From a checkpoint of a small mixture-of-experts model trained on Wikipedia.
Training: a variant of Adam for the experts, 361M tokens.
Below are experts of layer 3 (counted from 0) of a mixture-of-experts language model. Rows are named router (the router's row for the expert) and show model dimensions 128-255. Each number is 128 + 32 x the weight over its row's rms, rounded and kept within 0 to 255.
After each expert's rows: a language model's description of what the expert responds to; "mostly gets" lists some tokens that are sent to it at least half of the time. This comes from a sample of Wikipedia text that the model never trained on.

# expert 13
router [109 112  83 144  89 135  99  97 114 141 118 192 166 118 125 195 162 138 154  84  86 122  61 128  69  58 130 169  97 136 132  74 140 132 155 147 148 130 179 112 116 152  78 122 117 124 118 154 120 145 127 136 129 124 177 179 147 108 158 151 163 151 107 147 114 111 173 103 150 143 100 182 106 154 106  87 155 122 111 126 170 129 120 165  82 145  82 113 112 159 131 134 184 144 132  99  89 152  83 167 134 175 132  62 118 117 164 115 124  84 137 157 137 112 156 118 134 119 139 116 125 164 152 120 125 125 126 157]
It responds to: Content words and function words inside titles and proper names, such as One Life to Live, Best Game Design, All People's Party.
mostly gets: " Racing", " Albums", "American", " took", " Research", " Movie"

# expert 6
router [101  81  92 116 127 118  78  70  73  66 168 144 142  98 178 120 121  92  85 114 141 104 115 176 145  72 150 105 141 162 165 151 138 150 153  95 189 128 133 139 130  83 122 102 176 100 137 188 166 124  77  66 119 102 178 199  83  92 112  75 139 177 140  69  43 186 169 120 111 100  96 159 121  94  81 132 127  95 150 136 118 127  59 140 137 160 185 114 134 125 119 123 168 140 103 129  82 125 114 104 156 170  94  97 151 183 163 139 184 116 168 159 103  83 120 131 109 111 165  93 105 164 102  71  91 160  87 121]
It responds to: Periods, quotes, brackets and commas closing names, titles and abbreviations, plus name-ending words such as Street, Company, Airport, Jr.
mostly gets: ".\"", "\".", "!", "\"", " Street", "\","

# expert 47
router [146 129  96 106 151  80 152 182 135  90 120 150  87 186  79 167 132 178 122 159  81 125 144 143 117 164 129  87 133 201 119  64  72 130 146 110 141  94 151 144  90  99 114 130  41 142 101 108 128 155 162 181 171 162 104  95 221 125  89 155 132 110 131  97 147 124  90  90  96 153 181 119 186 145 161 129 120 172 135 138  84 161 134 138 145  84 170 117 110  66 135 112 115 103  95 143 133  75 114 182 140 124 101 113 165 109  79 133 156 169 175 105  89  95 124 172 151 108  65 132 148 163 110 164  94 130 152 121]
It responds to: First token of infobox field values or list items, coordinate digits, tilde approximations, multibyte symbol bytes, and Preceded by succession rows.
mostly gets: " Preceded", " what", " \"", "Career", " ·", " modern"

# expert 8
router [178 111 148 142  97 135 139 149  97  94 112  74 164 149 111  79 133  60  98 151 172 160 146  92 107 144 129 107 155 137 180 175  94 136 134 172 167 135  70 171 121 115 112  69 144 153 151 100 137 137  66 122 156 115 195 131 102  92 149  89 174 144 175 144 124 125 134 161 106 129  84 177  77  95 144 139 142 109 152 112 142 121 133 207 164 117 174 155 102 149 139 127  92  97 175  65 112 148 132  95 121 153 118  99 155 165 148 160 147 115 121 125  80 145 147 143  99  97 108 111 124 163 114 119 109 155 111  81]
It responds to: Country, state, city and university place names or nationality adjectives, often completing phrases like New York, United States, New South Wales.
mostly gets: " York", " United", " States", " American", " Canada", " London"

# expert 20
router [124 140 211 127 164  99 158  37 140 161 114 137  96 147 110 121 101 138 140  78 115 112 119 139 138 142 108 117 119 106 123  83  92 106  84 157  96 103 107 115  91 103 146 121 140  93  65 119 138  91 127 144 154 140  92  93 155 126 107 110 174 130 145  93 131 149 101 131 151 167 146 149 113 122 157 145  83 150 147 128 119 187 197  70 145  90 116  97 139 118  80 115 111 109 139 156 170 116 132 109  76 101  77 153 133 135 165 103 182 147 102 111 200  77 120 155 148 187 166 119  65  52 110  75 176 104 148 140]
It responds to: Sentence-initial Members, That, However, and person or kinship nouns like son, brother, friend, member, coach.
mostly gets: " member", " members", " because", " However", " President", " those"

# expert 36
router [108 142  94 152 144 132  88  39 139 152 140  69 107 105 151  98 157  84 158 138 137  88 131 103 114  99 144 103  95 134 153 163 120  94  98 104  79 142 194  94 136 121 135 129 174 153 117 186 126 175 177  90  86 140 106 157  82 120 125 152 140 161  95 102 140 172 162 157  98  68 135 109 132  59 107 134 149 119 102 127  25 134 100 131 149 172 113 114 151 132  86 119 166 140 162 213 124 130 189 166 187 149 146 154 143 162  93  98  87 104 157 121 147 137 111  39 150  74 137 203 158 151 141  84 139 102 154 139]
It responds to: Main verbs after a subject or relative pronoun in narrative prose, such as became, had, received, describes, announced.
mostly gets: " became", " had", " received", " took", " announced", " won"

# expert 2
router [132 101 125  89 133 140 142 140 207 156 124 120  76 197  64 146 114 126 157  73 116 104 112 106  99 161 137  59 181 126 163 120  98 174 108 135 102 146  91 124 157 137 156  95  72 168 137 122 140 185 145 149 104 138 154 157 130 146  94 114  96  77 142 192 146 112 148 148  97 142 131 128 132 159 184 144 108 175  87 146 143 104 112  75 128  98 111 164 102 117 142 149  97 116 112 122 156 150  97 144 112 126 172 157 146  69 152  97 119 143 123  59 106 141 117 139 175 144 136 104 156 113 156 196 118  94 138 161]
It responds to: Articles and possessive determiners opening a noun phrase, usually after of, to, in, such as the, a, their, its.
mostly gets: " their", " the", " a", " any", " these", " several"

# expert 57
router [201 101 122  67 125 127 154 105 119  78 200 104 108 119 176 107 117 138 174 100 160 103  95 116 121  97 108  76 110 151 192 134 143 146  74 129  59 153 139 165  99 124 175  84 136  93 139 146 169 160 118 148  95  62 158 104 117  89 128 104  84 111 139 117 111 135 165 135 118 165 193 171 175  87 145  98 130 162 127 158 106  99 125  99 158  80 100  93 121 182 126 137 155 154 156 118 111  95  95  64 137 155 155 150 151  90 156 153 153 175 212  90 136 140 129 105 153  56 119 143 109 142 104 154 113 119  91 134]
It responds to: First names, place words and name pieces in table cells and coordinate lists, such as John, Mike, Lemmon, Mount, and the E in coordinates.
mostly gets: " Lemmon", " Mike", " Charles", "incumbent", " Gary", " Opponent"

# expert 40
router [110 122 170  74 131 167 169 111 160 179 121 143 175 101 130  87 159 113  85 113  63 129 139 168 148 117 136 165 166 144  80 154 155 120 145 115 171  60 104 168 109 102 158 153 165 143 141  98  96 121  77 117  88 137  92 171 191 172 101 105 124 122 170 104 141  88 161 172  94 152 141  76  69 118 111 152 122 136 104 118 145 135 116 129  97 144 121 135 120 115 193 155 132 117  97 120 127 123 132 174 113 128 139 135 105 156  84 125 159 114 131 164 160 157 156 129 125 151 142 132  45 190 167 105 156 122 157 176]
It responds to: Digits after a decimal point in statistics, times and measurements, plus spelled numbers and closing quotes, such as "4.44 ERA", "10.68 seconds", "five".
mostly gets: " five", " nine", "\")", "\",", " ten", " six"

# expert 32
router [ 83 134 120 114 115  79 101 117  84 115 133  94 131 101 148  97  81  74 159 135 175 171  97 119 120 107 139 129 122  84 174 159 186 155  72  92 139 135 146 204 141 147 127  98 170 150 128  93 129 121  91 122 102 113 174 152  65 100 183  86 102 149  92 159 142 161 156 164 126 113  95 102  75  71 111 103 141 126 111 124 152 153 114 145 133 169 150 128 133 160 174 150 127 121 144  76 122 114 182 114  97 178 156  99 122 181 168 130 101  98  92 150 156 147 139  86 112  94  98 139  79 171 102 121 150 172  81 161]
It responds to: Last pieces of surnames and foreign place names, such as -ini, -son, -ić, -kins, -iya, Smith.
mostly gets: "ini", "son", "ko", "awa", "kins", "ić"

# expert 53
router [181 111 149 143 142 118 206 185 141 119  97 117 118 164 121 106 153 163 141 183 146 147 186  84  56 149 115 157 160 122 120 164 143 102 150 183 168 111 114 176 151 114  79 124 121 101 152  76 125  51  92 168 147 118 140 121 129 180 131 121 101 164 168 117 199  61 127 121  92 148 106 111 161 167 134 127 186  75 102 130 114 110 169 166 107  43  99 122 102 155 162 107 104  82 182  91 145 154  97 177 106 160 129 161 158  41 137 140  92 106 186 162 118 131  98 137 134 149  81 135  56 163 165 176 122  98 175 126]
It responds to: Capitalized first pieces of names and titles after of, in, the, by, such as New, His Majesty, The(odosius), Mur(freesboro).
mostly gets: " Justice", " Les", " Los", " Ug", " New", " Big"

# expert 45
router [ 88  86 137 145 118  98  83 104  84 136 105 107 157 162 111 116  41 133  94  88 183 136  73 125 101  82 101 133 152 115 167 172 143 145  76  81 132 183 162 167 133 107 115 115 161 169 111 135 181 130 139 102 148 150 168 157  62 142 152 100 109 118 136 150 128 155  87  96 129  91 146 123 111 142 112 118  99 152 150 117 155 144 165 154 149 188 166  86 172 113 153 110 153  99 163 104 132  87 177 132 131 160 119  70 102 192 149 142 117 129  94 140 197 132 133 150 101 143 149 108 115 137 133  72 151 200  64 160]
It responds to: Word-final pieces of species, genus and foreign names, such as -ata, -ensis, -ana, -is, mostly in taxonomy lists.
mostly gets: "ensis", "ella", "aran", "aria", "awa", "za"

# expert 33
router [ 87 132  89 142 123 167 144 134 177 177 166 146 155 131  86 137 190  99 135 154 168 198 117  80 154 121 166 113 100  94 116 181 113 143 147 113 127 133 190  75 189 165 167 116 152 101  77 130 118 176  99  75 154 141  79 111 122 190 167 105 105  95 147  95 172 115 132 184  44 100 121  84  88 121 113 159 144  70  90 100 101 119 144 145  95 137 127 112  72 141  91  96 112 124 114 168 125 160 135 153 119  52 125 151 135 137 121 129 117 141 133 178 127 103 178  77 112 126 155 126 162 123 156  54 114 139 156 139]
It responds to: Prepositions that follow verbs or nouns, such as of, in, to, for, between, across, usually before the, a or his.
mostly gets: " to", " for", " on", " into", " of", " during"

# expert 50
router [139  86  85  86 165 117 157 165 160  50 107 123 131 137 172 133  94 154 126  93 158 126  60  92  70  70 135  94 138 124 168 121 154 173  89 124 112 190  92 150  97 129  68  98  81 142 148 104 136 152 116 197 116  97 141 130 103  96 114 124 135 132 152 144  74 137 127 136 112 144 118 208 128 102 134  85 133 117 140 108 177 134  99 110 126 104 108 145 156 150 147  97 127 131 107  73 151  58 142 130 164 157 142  80 195 143 134 157 110 211 163 148 153 141 111 160 130  84  94 107 126 120 142 113 165 164 114  81]
It responds to: Table cells in squad, transfer and candidate tables: positions MF, FW, GK, country codes, name pieces, pipes.
mostly gets: " MF", " FW", " ENG", "shire", " GK", " GER"

# expert 9
router [ 99 134 142 106  81 138  69  99 112 125 146 177 153 126 139 136 179  88 136 114 111 129 123 141 135  93 139 105  85 142 123 103 128 142 182 102 166 138 139 111 145 148  97 159 175 162 109 188 105 185  72  93 104 144 171 154  94 119 174 147 120 193 111 115 107 123 159 166 132 107 109 168 111 113 130 125 157 131 115 168 181 116 104 142  83 157 114 101  94  82 106 152 158 177 124  91 102 123  79 176 110 132 143  97 149 205 121 149  90  77 129 159 129 131 161 121 150 117 193 140 126 149 144  34  66 121  63  89]
It responds to: Single digits and number pieces inside numbers, event titles and codes, such as Top-100, Formula 2, Fight Night 73, and group letters.
mostly gets: "_{", " Cup", " II", " Revolution", " High", " Pl"

# expert 63
router [123 165 111 115  84  95 129  86 123 165 134 150 166  90 104 147 126 115 126 105 111 111  82  98 138 154 137 161 114 128 170 175 135  82 145 104 120 147 133  94  90  92  91 138 151 113 112  89  80 210 108  75  58 148 104 160 143 180 104 117  93 173 123 101  79  94 148 162 131  95  96 113 133  52 119 155  81 100 152 146  79 139 169 132 139 136 157 114  90  98 164 146 157 172 153 153 170 125 103 156 169  68  68 119  99 118  94 147  98 132  93 149 119 116 178 120 191 128 168 121 153 157  87 142  80 106 176  89]
It responds to: Clause-linking and, auxiliaries such as was, is, has been, and adverbs after subjects such as also, always, typically.
mostly gets: " is", " also", " was", " it", " been", " not"

# expert 3
router [131 134 141  99 118 154 200 179 126 134 125 149  90  51 127 105 143 125 161 165 151 126 103  79  62 131 153 171 100  92 104 155 138 173 111 143 104 179 105 153 117 183 142 115 154 107 165  81 104 106 100  86 144 136 155  85 118 130 150 107  79  67 144 116 147 101 156 144 110  94 114 175 115  95  80 122 179  68 152 121 102 128 160 137 136 130 133 114  88 171 193 122  65 118 127 135  79 176 137 130  89  73 133 172  94  86 127  99 109 121 149 175 139 156  98 137 115  84 127 161  88 141 133 138 136  85 171 111]
It responds to: Month names after on, in or at in dated prose, such as On March 3 or released on July 30; sometimes ordinary mid-sentence words.
mostly gets: " November", " October", " January", " April", " February", " December"